config.toml
experts_per_token = 2
head_dim = 32
positions = "rope"
rope_base = 10000.0
parallel_block = false
init = "normal"
init_std_up = 0.0307
lr = 0.00653
lr_mult_o = 0.712
steps = 5654
dataset = "wikipedia_en"
Below are experts of layer 3 (counted from 0) of a mixture-of-experts language model. Rows are named router (the router's row for the expert), gate (a neuron's input weights, with its number), up (a neuron's input weights, with its number) and show model dimensions 0-255. Each number is 128 + 32 x the weight over its row's rms, rounded and kept within 0 to 255. Numbers have three digits each.
After each expert's rows: "gets" lists some tokens that make up at least twice as much of what it gets as of all text; "mostly gets" lists some tokens that are sent to it at least half of the time. This comes from a sample of Wikipedia text that the model never trained on. Tokens count by the router's weight.

# expert 41
router:099132106128135148173146097117069113103130110136091156160090169146135144156092097123128164077128101130101074117080116073111141155065134130138116170133178131126140112130157116147104151119116100167111197156127167131161129134152110199129120099129164123148147095123127104121145053092162113136129123122169119163092146093135076122156080127194141064008126069090154107124071201153128138094105109181122150139131104246099138152125169136132168150133089135113125168116135115120142138113137133152131082202217150155127170118151093123143092107173102140115131103110126145086146200179120107119109121102120150130128112173163100116108163144072130093086128144149132126061117159110136127067116125056085094097102150140152117050142130108131115117200070113141075087091055100150106170114119101
gate1:127141144141117144143156159143155052110119100130131159139091218043094139147172134149097099117128159101137136188164121089130068077154045076125089148150125162090179070147167132094134102169100059128127120123141128106102153115089143133135128101096120162151058127109161109128180138150146130042081135152108115120159123151224079096158132089097151124137115149161135196179060138104142114211136181161094110141179135175138117107116188086140112129143132138120097075089176158111119092154156088119114112149149116097111135167178111146148126158161070130118098097110129196122177080093114170094138134122096147064152108173111124169118191104122137130146091133109104139174154142147137102093127172127117104076118104100144091134120135119059103075118153093168121098133171124126083109159080126
up1:115178142114157165136159137121093091169097079092126104202159162141119085093168135120160128090147148061103174121198148173153166075118165119112097123171137119136116160096113098066130137168091074130075128213114141160097167096197128163114156116167123162212152112196169174106124158171089119152115129136138110115093165135099138095070134130192122076112073129136123152132156150087098109154109141132134169135083156126075134107172088153135134148111144086107154110170177057179130156143084090148094163114142131136112119083156098067136161122194155112162113175093121078103121156082129125191138115075130141160137128089111186124133132149116173128139146178138119056086150081157179136140080155169126108104116103134215136130130139107090103134106130169132128136184106126163133185122139104
gets: "0", "00", "5", "6", "7", "15"
mostly gets: "93", "70", "91", "90", "92", "75"

# expert 14
router:120144152156085186160164119091121097119119118126150188125139151064166154146085066078115141075134099181130043151083119064076162161112078171142132110158115127073122156140104107118110182115118095169074183120084115114133151115155104128122143133164159070174132084074135061114145094120153130106168136110127101188116096082064097113149147113178077153087164085124109085152173191125096171167147122163115174123095133193126115133116158117183119149158077095099178169154163094185140151143085115165176138144160139199073153132151073082111140165140083162026181126093166114136118134115102131095143122113148154136068142129121095105104120142152128125128141137163106119093125161122146126110105156145084081104100153148134051111162153131126127103126168138133120093123119086122115141192131092
gate1:131139097146122097116107165144143133114168134104093135128137122161091117132111109183149179148128136126155125085130132149147138117112105118167139158139180082115192118132110124126149135121172128125141152147094113138173150013067087114135126138142068113104129165117138185085071182119123092080140145167084140134083111140182127146161181145079120111124162171172166131091124109181100188155223129117138078134099077119120116180140117172096083109114146075086100203076169114113078145115093142143128172148159122176128116189167116124128124032080130161146093072139149179092124109098165156186144130179114105164124116057130175130140095137188104156182091087154113089174148090150131142106138095117160139168156132083125181193155072145099137129167108119132191151110125100116097097119150128
up1:162201146124135180162107090099184139095131069060120102123158109210128107106070097138167175087178114139154103148114117142159149064137101156128088133128122123133088117151132101138109108113076139126081137157145098171066109073177096102129135090171121093144116160162124154137112225177134159142118137108152095114104144147143141088109184139156183085153122109160058136138152107140038161083163093119080171069156066113136140140153152194091138143122117069161176152195131140129076120063137173126152202178084163066128122095167119092080081167146177096100144085161112155116114137141154129127148123166136149161128150139111137137123093102170122120163140156207110140137088096183094135103177140111120146105065159118101128100127109118120131140127092106084161125110127141144134143130159152
gets: " ", " semi", " Scottish", "itor", "din", "ask"
mostly gets: " ", " semi", " Scottish"

# expert 27
router:085136088131141149106111111056064117187174047124171165156144153118098199106109097091103144133034076139088115067161100094156161137101125142154185139185117072078083143090129141156144175118116133147091133119090131112103150101149086148117103142159173138129127076122112113120113115093161103098137124115204156137118102116144101153123065123122108116095166111117131135157133172138104183104115091164111145120093092170119135110068129120151159138139116110133142164158139091160123054125107129110138166203145183119092164153167119114092174158205080163095162126103116172082120152192123149101109185112110096189119142122153047138137178141148146083110142193166146120095090147116097176107108114100124125127108064132098090109165141155142088147148152183086159116111080089104093121182140096
gate0:185128117133097132126188150107240122136098094121125165071187104146103088145134165119088143081138104142181083082146136199140154123212105161178073159188116190085191122147143119126163162069104127085133104142123148136102182133128069098155121163105127122113139197101073116088133089161127102107127129147059133172084133171150205157117184165114124135143123122108161163090127118133150203116137167103170128136128090135141100136188125158139101135124096141105126145144118132144102068157110172190126113099128187159173131184150123117121163148066116079142077112066102143120099160089082124122107099112151136140184128071140083122087091104130115121119082139166165143154160133142145144171193160120102166122102104172181092144153106121116141133121097118161133109119155153126171115175100164
up0:112129131116114087117118113124053094122130144108130134090126103050170128124134145092124167152132126158158166093168157118094121051132155091138140131145110166152076142097114173136150156165110123092057122106114175097095111161135123139084119119095125130192139115100101096107087072144106152114113148150167090070183154148141092143133087139141171136155143131129141087175088146141149160121096104170115111154118136153103161143074158106102099089108150090120118050149131169111097100127156095140164084129103075076095106064109126080088180152182112142087156101119126132196201130134103155097099123113104125127149156160102124152125128111068175109143155181077090085107154059137170094173142170096132089192166162140107058175072130160086125131168075166062121107139193116185158169071081114
gets: ":", ";", " –", " -", " /", " |"
mostly gets: ":", ";", " -", " /", " –", ");"

# expert 13
router:087110106121143174122130103123092153149181127119103133194131141103102130130092138103107155062103155087115107124078180071124132146083076105154119138138165068127114094111091163172154182128152103100127187161115144100193164107198077148071077170167193083138126072111102101154139092107213140096140091156153144129093105086072142160123095159197084104105135141119088072178105144133075150147117073176127174155094119147077126096121132157179151156169122163165150175191138102174142136106110131118132164129127103110115128145173149119091165149179104138081158083156124150094152137161171108127188111093130122133147120159138121121113126088105120174110151124121088119125116155154155161101182121138103097045084162067182101121155164129067157136148138084107185085093142124133081151108153087
gate1:125156168155169120135087169180149100126124108143125163131141157105117126119150108183114122152095161121129146126149155093100138173068165169164113122080146133123160082137161109072074141057159169138099107158096133133136108152072127099209096118131127116130136102163071115084174097143107173113128082065092139174099137100098167093184141110160100120205178119120118148155133157164159110107099133173110106098154074106089085190144131114103144116112122065187139133113105139103153100143126149111121138073100135165159109169136086125097173122175124127136140135094084057162116102149188197167151097122140163127110166171086147149088161087103140071127104146152122082137131081183074161136168151125155117176121119102129113089139142132161091020155086113169137192073129131216121159165162110
up1:140102145126140094091152167110118088182145188109101112132138125072137155161106138142183122131174168166130177094115169044134115170134178094142083086071143106071158153128134193087141140118109178110078102104089071173183116127157171148121075124135104137114124082181072073082113075071141166161138137148104130154102063143164148112152193143115128176145181109143126128132173108112144117108117081113120116117149064148139089117084139106138173134116088056141101157120136146040116147132095111080139180110134140130112127102089122124142159143155180119134122163175117111148141167177095092091124103144155120144107112175130113082049120105120126140121136150123190098112190150210152143145145111072092092122155135101159134193072136149119127098131115205138138169164134099097131092130188093
gets: " the", " a", " The", " an", "The", " A"
mostly gets: " the", " a", " The", " an", "The", "the"

# expert 42
router:114055144172138159120124098140065137168136059134152099151174126106123122130174111109111154080103088171090058119119109136086125155142098143054154108126185182119111149126081127146151190132149135153105189158091073111147184143169103139109123122177172092103111114084110114152179147079188140096174140092196126138059094137145085123111127081138119105114127103102157117135154149111086160190111137153174103174159121148119165133139131159169153126140073086180123161131124119074095134137114115176129124182123138174093182110133112104142153135140075192132199106123070132120159172120106108146091118112100143159113163136086113103140170136125137120095210179137084060149091163091111214088144149133153123063129131130146118120180126140118106093140130077115068123131109086136103109120217135
gate1:157176105082095122119104160130124124088092110149173142078137181147076100140108173091080131124161110106138135079120115140174112127098154054173135058101143136152161172120153177173116174104196102150114148135146080065173092135086114059126120173135086084100128143133154170138109110118130124095126119191129164196090132126111117109164146086097111079094154137152133171121076138192117148121163188141152146115118148154138164142143104092146162148137115207150155085092117128138068086102099113084162118130211118098165126130131122086190139167084151083142148138127116128123155070141143161065147125091107148189174135108135139157119143104065123201105109106153086124154111143083155146094139145194120137195136137204117148101098116120093079097148185168107155128145111138176073161122090153
up1:137095172149060138081133130095138149075133129167123139152169216160160096104102085159140107146131084119119150120102140099111082141189166094117157091129061104139148106100174146120109085104127173138102079102125116083086067151083140102132099132096108165132136106141040087136192095138121129114145134117155114132071111175179158145203107173194093110141092104136162120088171140155086067116154076130108164161171105165126189143152155108108132125114118128081116139160118129100077126082146152130094115059071132102150138135095111136118122117114119121111092139133168108094115163129196165148115140110120144145142102086137030186144153123128108099154130084118118136096111077178117195052138167137049135138080093143105113104173110101122126100174145090143100150085166154075088073112119154
gets: " as", " that", " which", " also", " it", " who"
mostly gets: " as", " that", " not", " it", " which", " also"

# expert 36
router:087132150170100162090112097109109149140135089136082132143162112159117106220115094115150151119121083172094097075139179124112182143125104135150174122152192119100154131058154123109147162072162086183101185132061079123153125145162081162072117137170188104137118117100144102106122085141137138086162092123147167156107115127130051155139123120158113104090137054109112130114069163106138170123131076185112140161091122147068150092097126162134134167116069106120202174156132078144116108096059131136141125164126167163120193153165116090169106133122103171143138059123127171078140109180146116129131148068120134134120128212133077086093153138187143135110156156147112135137095162099088152124147135102084105071125138123128085139176163116056131116125132159121132081133118113061058135160131100
gate0:133159116122102141171077185123092114138107080156122154116148113136097081059146103174187176154168124100095104161075114160176066140187127113124134073125054121144168170073080108108118165149164094116123171121123119114066163131104178145156124072165134120110170142087068137151132081124158114161150123091099103141163097095170095148125109136173142139062099115124109093125132137145187112122097164135146130061098131094091135113132080096180074191102160119144140093142114102144085086120135174151144074096140129131108119163142178153113104139127081118085191141158147131163099105090130163120119160148120100134099158070115120113160131166101184156123184120145151082096146138121100119095161115124116066065088172218122151137183117090144167192167158157172192098140122127127124092166109183
up0:101190107137094147080121140162133163139121125108141092141144170162124108216104113153123177145129104099105137133164094092136106118163134154177103130114118108112115137151152090173137088087146151155145073167095104213153131112101167101103130186111120108132191169173131125092163210137085077160109166212142140144145071101143135148124071117132133127123128097117103130114130120170075099131090166110095151174127145169102180163163087163159110113117105134152123196122122123124080122098132140073052126083159126149134126018136111120102133054141163179099100127153117151098146112161084099143098125096192133104121133107095126153081111102110120077140137150041094119142159102184099148118157161087041102148112105097161088113167168142128157101181115123130176180148120163059139097144144125
gets: "th", " first", " American", " New", "st", " other"
mostly gets: "th", " American", " first", " British", "nd", " French"

# expert 22
router:111092161140087147141067119125090136167165125137118148149160109145105209105119098084151134113109084147115108100116130136086167166118104063098152148146139128126086087102133148147151149129114098187096194166107155178159196111150110146097096180170211102133104109121130054146125095149163163119139095084144135139124065151107063127123106129207069092066123115129137096166109188105095146117155116173103164164114167153080153109088150115222180127107064095148136168114183107122140085106111136126141128204136118152083182128120152125162109122172093161069155126157150126084149154196134093074079147066135144137142136123110117140156151130140076097117135157093088121089139149078137173120091125091065131131080098075128053129162136114100123086151125096108112142143099102129138131137167086
gate1:153138123149119095101107140136168108166188106171107150167194158073113136148112119152139137098114077126150137136126125161173132126105175152185135099087118124132118132057154143086192101144084101163213104198100131139107118152127142105097089115161136126082127132121118140158134140141165092096154145146147067089205164091092161118123149103133169122091106088175096180135135099058152101123155117116107176169138128104171082091117085130157215141104161112174187101102180086083100102118166124127114145163131130118093121140157118124137101154085165148146093133141170122163148179165126112184100101097193079203105157145137160079129169132161115197130123141163162121133121103104150128105169122143118120111144166107174139152185125120166105187180037148140134143191146084129127103065152059
up1:122082136098182125138122078128124135194119190140119173125124159173151148153108144077102163109201158146144098037152124124170094125064104166146095168120141172185153101108133111089116178107114095107169129150089142130116129149093109117157106135180142117114134070145123149159121100098021122148177138127149140101151113110159148128130133066162110143139115139117125127140108147133095101124146115167123204160133141122159066088163122125084139167111130177149171161100164120177121146129083149103131138106159112109137139121106079127088126113117174159160083159184166114133111122212140173219072169113122054129163144128105190108112190124123081150137117140116094161126058109085064122141083099148147097114141176134111090167153102101173120131135126048066122131181182158108159121119082161
gets: "=", "The", " \"", " $", " =\n\n", " The"
mostly gets: "=", " $", "See", " Genus", " =\n\n", "===="

# expert 37
router:151118203170131165122122102095100138170172087129131142157160151137088122158101075100093163152115080160082081068116164086125131098078141086133124121126200113146106153068101168169165143097139130132071164141105112139145141136167092139110085149157162132192092111146119103166100115127180103061176110047149127160151129149090070125157157095163079151076129073108141138152156165120052134168154088201124116121188183148092137081081154112159178145129104105120149134115115081198112120139100089131157075149158121139048178157125130036093119139171151148110131122131151130074130163133151071109082132125113098135083082141144116101140178117083147124114168159141079136129126082174138137086112128148108103094107121135136130125145110153079113136137112114156104123058124091066073140136142084
gate1:074159095136126128140091120135175124128074104055084134155108172090133150113139173106127157071151153156128160141067106116098106203116074142133205182106139096196155100119108090103099101099080117122140157156132230131113125115131120096125073120152123122118113126162075123074129107154150111105129108151165099158052069082144093142166113150112167145153130084061136145146111124101096120122149120136133087121122048122093148120152134121126116155123165134074080123165165152130159147163170133071145166162103155089093162110160107124117124140092086125149139185184127127097091079129191124137194102097102132149173157115110186166093045086084141132080142120078103135184073186099175118185132146143069140150126121133136111102118104121127112159163144120106082144084087141114167117087159078
up1:107135096116155169182125111148149106118194152080113098127090103131134145129143108173105132104187099124117072162052110107112146153136160161153055164133135103086135129151158064125100101116106111104108162108119184116069136144160125118125166079129110103100164121126072049167119069161111175172135134174142137062149117114130131101132118146121113126117091147096077124112184199159146161098166133220166198141119183116119169151158067149139160126109096125136120135158113130134156132140075125093072103103138172133111035148091086156140124049164124147192115143116168106126209102120128117106147094115162128122125121152137117119121108208159131112147104104154160126081162186141094133087134195098166160071161120068125128085103136108066105132177127095120166129105105159157141166124127175
gets: " one", " two", " all", " more", " three", " some"
mostly gets: " one", " all", " two", " more", " four", " three"

# expert 9
router:105134126165094179147137127101089184168155114117088160224153107177140141144136123060125179119063086194082073073134139143147139185162089103103141123193194102111115092077129094115124147090176145210121128209125127107154106097172134151128047092187138084153117103126124118159154068140139156093115094118157127123094120171121103121142142130175082109096150132080139157173102162126071153104124119230113125149129128174091102101114143161146150107101088031141151209095173085138166091087134127147162085150114114120103165125137163099134146125159070141123127093144116146078092153156130125113154144079116117154100126175122123099118173098148098115116159131098109116133121134124151179109122166096098133100085165089165130142170129154119116077139135154136120098172172156121140124176166121
gate1:161167125147134125158108150128086128053128206115120161160149064108153168134108141076112103116134148127097105098115110134168116063141101151125124131043142121141158128084102100130148104137137146093180113079092070167112182092113115196124161159144086113174159210171104167138101104149126161099185131098192086114160119109125184153079091134169121179139130168129115087102175108166106125152155125134116073094169141115118081094154171120143119132148056111145077061105129074139172161131164093138136127174138075140145112111182128133113062100153204134125111106084135147117096154069150043120101159109147107136145092157099124135133134140112178157120116099146123154181155159141153107191190106189101125096121151115124140104085085094073168101117120064134157138125171102126128077146147164
up1:113142102108147178114120126167107123113154131132118075142114109083162173132087095121111170096162079119156083109142117166104207106119157114095119176088109102083125096119126090135153180191093144143139136114171109137170137122142172154109115157120073120139143168131154178132107127151136060124137127165154137107119127160141160156155135115105102135138115175140081131089151096123025119117128055144110157090166025127096164136159140161127156166143128135070098088109153054135128201165121097109104098142127101110151111106145070120147149110136158132104108155138116097237054118098178145235146126080066121083138148112188167155145138143107136132117143141152089153188183119148121175132091136127145155094120119109116145173168098203149113161166162082134161161165120152138130130091074086
gets: " ", "6", "7", "4", "10", "2"
mostly gets: "   ", " Turnout", " Highest", "     ", " scores", " LT"

# expert 10
router:064100139162091091109123118113136122171185148157110162114157073095125172126101089146133187173149145151106058100113118136123182157072155132109134114136120110147071145031121129116152156163075114183076139145139122119160168133125084107048140161173210109168131075088119077152120141102190134085154092054150162139067125125089107155115175113172092107088146123141128108112130154143119156112140116144145093165090109152092145140132184085144153144144088091104167164125177061128138100127100067174174124168121128107109187156123119105139184157190144152122116140130117135135193124119117097110086103114126167177088108174118091152121169119126109111103220144142107105101087101101118156123099166159107105095127109135131141119154146120055132099175192142084135093090108133094130153157204135
gate1:164175055164083106128080124161205169155136138073069145125113118156094088127112155108101123164104077111156140092126145153106123188174128059110139101089141149106102193137118135151146076114165151144155105154137163173181148102143120151132059090111091111125154194157122111158114130156155093106093098174098167074039152086167116129125145112065126075092141180109112106072150161069165130086167141145178135094133150162091107151152148158095074195099090118049152091120076122092189135156151124093144154070110076110114138093114093174106152145157107118180178123087111130118141158183138067158124119075111146142152133097093087156183117139131152115094138142148116179122076129092161151111105141104163179147092128084116113147151148150100128133107089124150148103067157137117111142131145126
up1:174094152116193140113139165122155152090114164132187120189110159147114130101073130114162098079179150118122087140071162167190075100117181120133160104088130190153168081096188117137115179086136167187058081115116106156092115117165058199119097128133103142136152180149066127089095113093155148139108177147130103147165146100141146085134091127088156106078173150192146112182138153155106122125148111079139173140102142085121130095071104145100168178115126153103111153115133163153148167115150090152068064154157114118110131181125106090170090130144125150112089100104132073133108130119112104064203127145116088163157116139081170172128144099126130104156130138110117126113176159133180137214109144169089137108132107165083149157143112143170132216169171162132144114115165134116126165152137109
gets: "1", "0", "2", "3", "4", "6"
mostly gets: "1", "2", "3", "0", "4", " Apps"

# expert 25
router:138028155227107153104078086103093190160197071141168123174159104143129114125183114105146169106119121183116075082150184097115163127093111109111111113122153120090141075092188177132165153132158136138100114152089143128156148129163092138085073132180143106152117140074117105195105113088151192091117098091132136144104104102110138105129124155116126144093144127102097071140136173131099162122143122180106153130112156111121134079107116150141154106114105120158153129137140094134106126098133110197165202166120146094066157152137126103099145086159115130160135108115111113085141118159169084134132190081116117163130101124119048101129092130156159147115155166099126168134141115106065154107094144120139189120119053080147051074174122122094148117063127123084107128085074088074108190157129140
gate1:147098147124085156088115100078108120073104148129138138102170117120154104116201158130183106108082169109059131116102134071146171155131112094153135118147177180111149134079185122148168138103169191201119141071087168102115090120145148153126136145157131157128117150111156183148158187156123111105197121133115110108154134134086139140110127138148154151113133145167127124075133107182136096121144085158086107101114078125114194059082172131114155167104143080186136114157177094174162138173182161129126143137117093127151128128159136088134201123088102101113144149117199121109139192106098091106111116157113161169143102153174169131185132098159114124184163122075125130144089070121059150159116104145166120140078202170127117089179172128062053185125123113144079156121151151131123155084097107
up1:137148182073113171127126109130154135133120162115140131170161148126210131160196177165109167153153097125162133185113171157113095067134123195100088118117137141096108119094095137110153117130193078119122153111134104038117117134126144136147148171160142152146193134145102186142103137191102114119194145163141124101108097100138161134138094147203178140147125082137087085166199149161160098064122123106109122163128137166175164172121151116151122117203081195119111129124153085154134145168163165083111090101108117138158102162067146127127071117116114125109101115148150152133148119090162126085178180135132068089116029142166029092111139093133098078071127117086095092103121108181105155106123132089096144076175154119099127070137133134116159115128140117165138094143159129093133130106125096
gets: "20", "19", " ", "18", "17", "16"
mostly gets: "19", "20", "18", " (#", "17", "12"

# expert 40
router:129117146113085152127057085142111119113154121189108144154147134154135142171165081108153132140173117112158085093092104131102188113137100085143181140215154116111155138118119161134135161097074133131085176178136107133171182150147096162000072155167182074189147138132102126134107111131113147127148113056159104159078076129121141037106121068166104137118082095105103034156149132153138148173163111142086160174087117139071132112124170090183137149107121103149140147115180105148131131134101092139167132147138202113085144112142104109141130107161139150144114109153075162132141116137158130130110161132144134098144144143095084148142157058150090149102100130100150125109116123108110192150186122106116090089104135075063141116127174149079164120120115148154141131058081131115077165124123072
gate1:096101060192149149110145146172127153133135077108077124072177148109180136122086118133161136090153126149173150170141121131186125134150085119122166107132147144160119109080094056117143116155153123143132101110129109128074075138151149147123124112147159130099130166082049109123109095089147067109129131129083128066080150139096131135060110144123139129078058135113196124158146118152072164125141081143082125164207162144148140117141118085093136146079148138127132084098132088165056153212122176122058169046181111161083171149105155103136088070109109109095108118085125133140098187132155123100145089085103172152168140135129153133132132132182162142130147084120123115098146156144110087121106139168087134033141130124131080114155088131137103101179118077121105105136060105161169097144139078
up1:125077118080113069081144185154104137118125113112124067118172124132112134125130133171139137135132132124109166142177101063138105115119125080130155167165105117145063092115061173168162108133156167140125129120169137067107137103168141089115077138125118123167159102158136110110115091075128193086181115137114113111158082118114144143080110112135155085064135123107026102105143159149112143066123160200084185106127104162100114167168175110149116092099095107147108056114121089172177153130144125118085106113172089115089140103164126128229127106171188102125057121131100168135139133182129138099112112141150119114105136130140166147142131179113073131129140148087141139140065138049165106110075135203140180124102113073126076124140156155150073156162131100098125126167131154185158164146105079
gets: " |", ";", " —;", "%;", " –;", "-STARRS"
mostly gets: " |", " —;", "-STARRS", "%;", " –;", ";"

# expert 18
router:121124164198107176111160067092091156142166116133072121114136137128150142173144094078110145143087127217114127091088172141115184167106119122180162119186165087125110083120172130178143162136133119148090125136107108151204162076142078121126113129160178082165128111078175061181141125088104169142115062142165171138085116126105083134089101094189103068132158135154127083198107140108122151121105094178145152211110111154109145102086131172149167105119114128105171149089168099101161124153104121109175089146176091109069159185131136092138122161133123163080079082113116139129120143144122126088179163106080116148071173164099062067101161115126096127066131129110169141097107148134111181086089114082117160137125135095088116139143168114112140116171131121116097089086103142137102157158129131
gate0:144135083138123105097106145096115124157139160132093086121118175167149138172106128150144128093106150099138109087118113172069115179091148121097172158112138136186139105139111176113114158065114111181137038067148117119115213115102083161106151103079108159128142040129092133101174090084158123124203117091099107147079093138112088145180109119106116103169134101109193140135129117117168181111125103100139150095161108095107105188159136161157146079148094100126131167087066133070109094137121171168128160125070158164116145127142107119095141122101143161135110205203092126239179091103150135133177167120162128133129121157095095121113163102079138144172090106181183121142206140189094118139119108127143106141096170094127114154112124112112170119132133138135131167096131113204092149179116113
up0:131145143161079119191156176150125112102122118114172138166142116102124153138115086107134087106093180148119144147140174093121087095122138122125133157153154101138039040106157099101118067127142104156101089121154103107144182104174113113105125172077091117099091188140121123093134028132128132151161134122191086126132156147149135161094116120118043082123126105082181161119159089110111088155112147050122150147218154157182116154111106070130094112079152159132106113092106186133132094157123131105139145113138088138107112129132073115115142038187087113186067174132108095152114153097172116161109105067127113130098116126130098094156124107083139150125121122148133138085081163117104150159085101160052144075134122158162154113126141128153136119152129190177166164147168113071073169162112160
gets: " to", " and", " or", " into", " &", "ated"
mostly gets: " and", " to", " or", " &", " into", " than"

# expert 21
router:116078170135097141187143081158101153102117135121114183145169124104142154133100105085121175058146170126133108122130191096136134130116125049056163098166181117097093112109128137118097152065148112136108094192106130179172150151142080186137141130161184063133119132100143097139116141118168204072074073125113120111112088107102129139132131079171070106064110116078159108125120119109122153101160121138123136168122131162085119084091135069081117135130058120161109138128146134124143152136131165143166159188178128119092123130094173131117148173157166157068138081119121083128150154137141124123148149151167117139163142133152091066113176124140152128153186104124142107093110093079137172101177090103153140085062036154101150130175146170114151109155115204175073087149129110158080153165089145
gate0:120120139101175085106110129109163170046162175173189160100098095174095140146138134132107181116099132181130107174096085120171091097090098151125096186113134160103132147082114095173168077183101168166181133162139174097171127085096137093155162130163132131143114170092132155125136128146090182111172154209197171107160107119062114155125130134140130126101126078159157125175135095126132091151165113106116129123145097140148086121144159092150133100103135088105084159094145124068163118096172152166071187102062094095068126152104132126131106154112159099106132160168144212147135192143145143038083142154088095153134100140136141107148131099159144140132190163145088126139187120092146146144219064151173117109172110131147148131139137117126156148167102083130153139101091109106122103115163172
up0:158092119146110143124103105125089167106108115175142147140141101114151113098105187115125106090134132159150091117077105178099120076167094148170123078086139132100107128139163171132067182126210133146150130188118110063143089095128076122152174103148103144124112106077121091134136175130088142140124118115156154149142151147133115161110158128111160184118163092116107047139139101141117040155136111123112123130145113145096160071182163191072147201150184094160199116114150127160139124080061096080113117100121107085123089106078137115164168086179092158137137076126152100144129131087096131093117116169141157082128161187118102095097143176073146103155160082123116145173104073113114155145106148211159140142145116140058161085115131205168165164119129087138105169109163157101071083154140130
gets: ",", " and", ".,", ")},", " ,", " &"
mostly gets: ",", ".,", ")},", " and"

# expert 45
router:147108145217074153146102116075101162116149075132127175204140090131107166129153086128172142106137123144150077094113153107098113173153095124106136143181177137150142088043117116128125130138133188169058135163110141138147141089130137180123126132191168074175121104114091152118113152122146088103156082073135182196116097118081085117134152083132135085075126092082089086135092168122047181132103146205147146184100116139063148123080110103193174172073109102204154138127146103136118116080137111106176110153147102124122167173166105095104157139128112123102138078169129096114156171187124128102075143117114138107106119151110164115119158067169101153124157110127143106124081132102126136088079161130154143075120117106141087070133122118120150139188173148085119152079138104098121116107137101
gate1:104068177106134157086145138147109193160079120172138119182151091161071124177119188156141173115138124148164134096103135062140149132128138112189105152123161140110160131097126129152151157135048126157100110082121156103126179186170125157103154139109144106136126145096167165102180203117050136109111068085113107139099189128141160162142083165076125131138146144116176138100135126148151132108142077113091123147112150125076160144112151118131110196152107064109129116141114139076141183155134146155114173061112085123175103115136189108118080134132190135137138187158146143170076149147166111129103150111122112096162169115126102220110143112080107141153173167071135166094139167157119085118086064108162201136110131142117122107070087123146156128045104096131148130161111198156162130090126149
up1:123070148145181099152101107199161089111171132159122139181145129058152152175143147141161152119127151148172133123106137117142078170138115144112160155148133140176106161102107091101142085098155136107087090124151144127126076135147126126105091138143144131063144119123186172141144134144184113144114140176052136151076148114136117095155153145177151104216186111055131128100112168135106094159153059127098172122144150112125138079127147180104105124071061073189167098114105111084108133152144136097178092101150131174141139121132153096080190153185134121111146128153065128137119171173126113082157091141129157098190248134084153127186122103109092133158144094092224106166185097147080158092119118122100113148110106110136145125098119115137129173151158102153116144128168126121118189109172144
gets: "S", "s", " R", " S", " M", " N"
mostly gets: " N", " R", " S", " J", "S", " M"

# expert 3
router:092083136127100123128123105121082185143164112160122180164176130159144159165117091138143165141127143154136116108095187109097138147116112138144171121184178143120125140079117122137113139125092067164140165165114125160157130085163093155067105086181173114141089112144121096150169115091147164089156085089115173145107138100096038140119138120120019058116173108100069107176134201123131155142081121152121174149090137143126082094120103120199172100140108084103128214101154121140104082097112108094149150134122153140110176140135097104110162075203118153074092097141135155100143121120159113143116197120109081102093131168127099081143134138145079117109120078114076074065091122084164123121149170132101103124102065164169128151170139129114117159174115180127074106126119075109100134174161084
gate0:121172144071099114179106164101118122150098095115123124088158155150124127173140182158088129145127138086072132083168097137154104153148174166121094135132097109094130106157131116184156116125116129174159161137167171104149162081130067125124123068110124124136166117115212147118164151157148095118115111084148134097158161154164109182133084109169195148142087112119135123127127139126146129094150086174118074128062180125103125137187119133129133124128116127149135141118158147067112160138125143215128140137123146133100130094119166144057173142134125130188065198129080138048109118093152191155126131141114170125069173157105117105115140123131106125157107090147130135147149114078177103125158126102207092150157163110060165167169105061100111065057102135216201152131151046101129141099109142
up0:141118142090142142091084117120116098148107159149122132137098189159122106096102145144125161121193149099106103147059078145156118088134191119187110160158108137135141098140105136082138095138152083151096163080094145112092105133150090144086169093125083128084137149050139100077109117149071083094098167149080159119086114128099131130130146069083095129126115119098082110152127186107136149098066150148127110117057125159127152110138104108091221155122195114157169146174140079123136100096093125130186068148146119167131157111114066141101117119230136095185130123125167156090138118125114078109125137163124105162123154159202139134136147111126126129147091183173125067104117139126169124114100114112175107137193090134098119115127044073174024174132085099120151121122155107093145122149082109
gets: "–", " F", " D", " T", "/", " W"
mostly gets: "–", " H", " T", " L", "/", " D"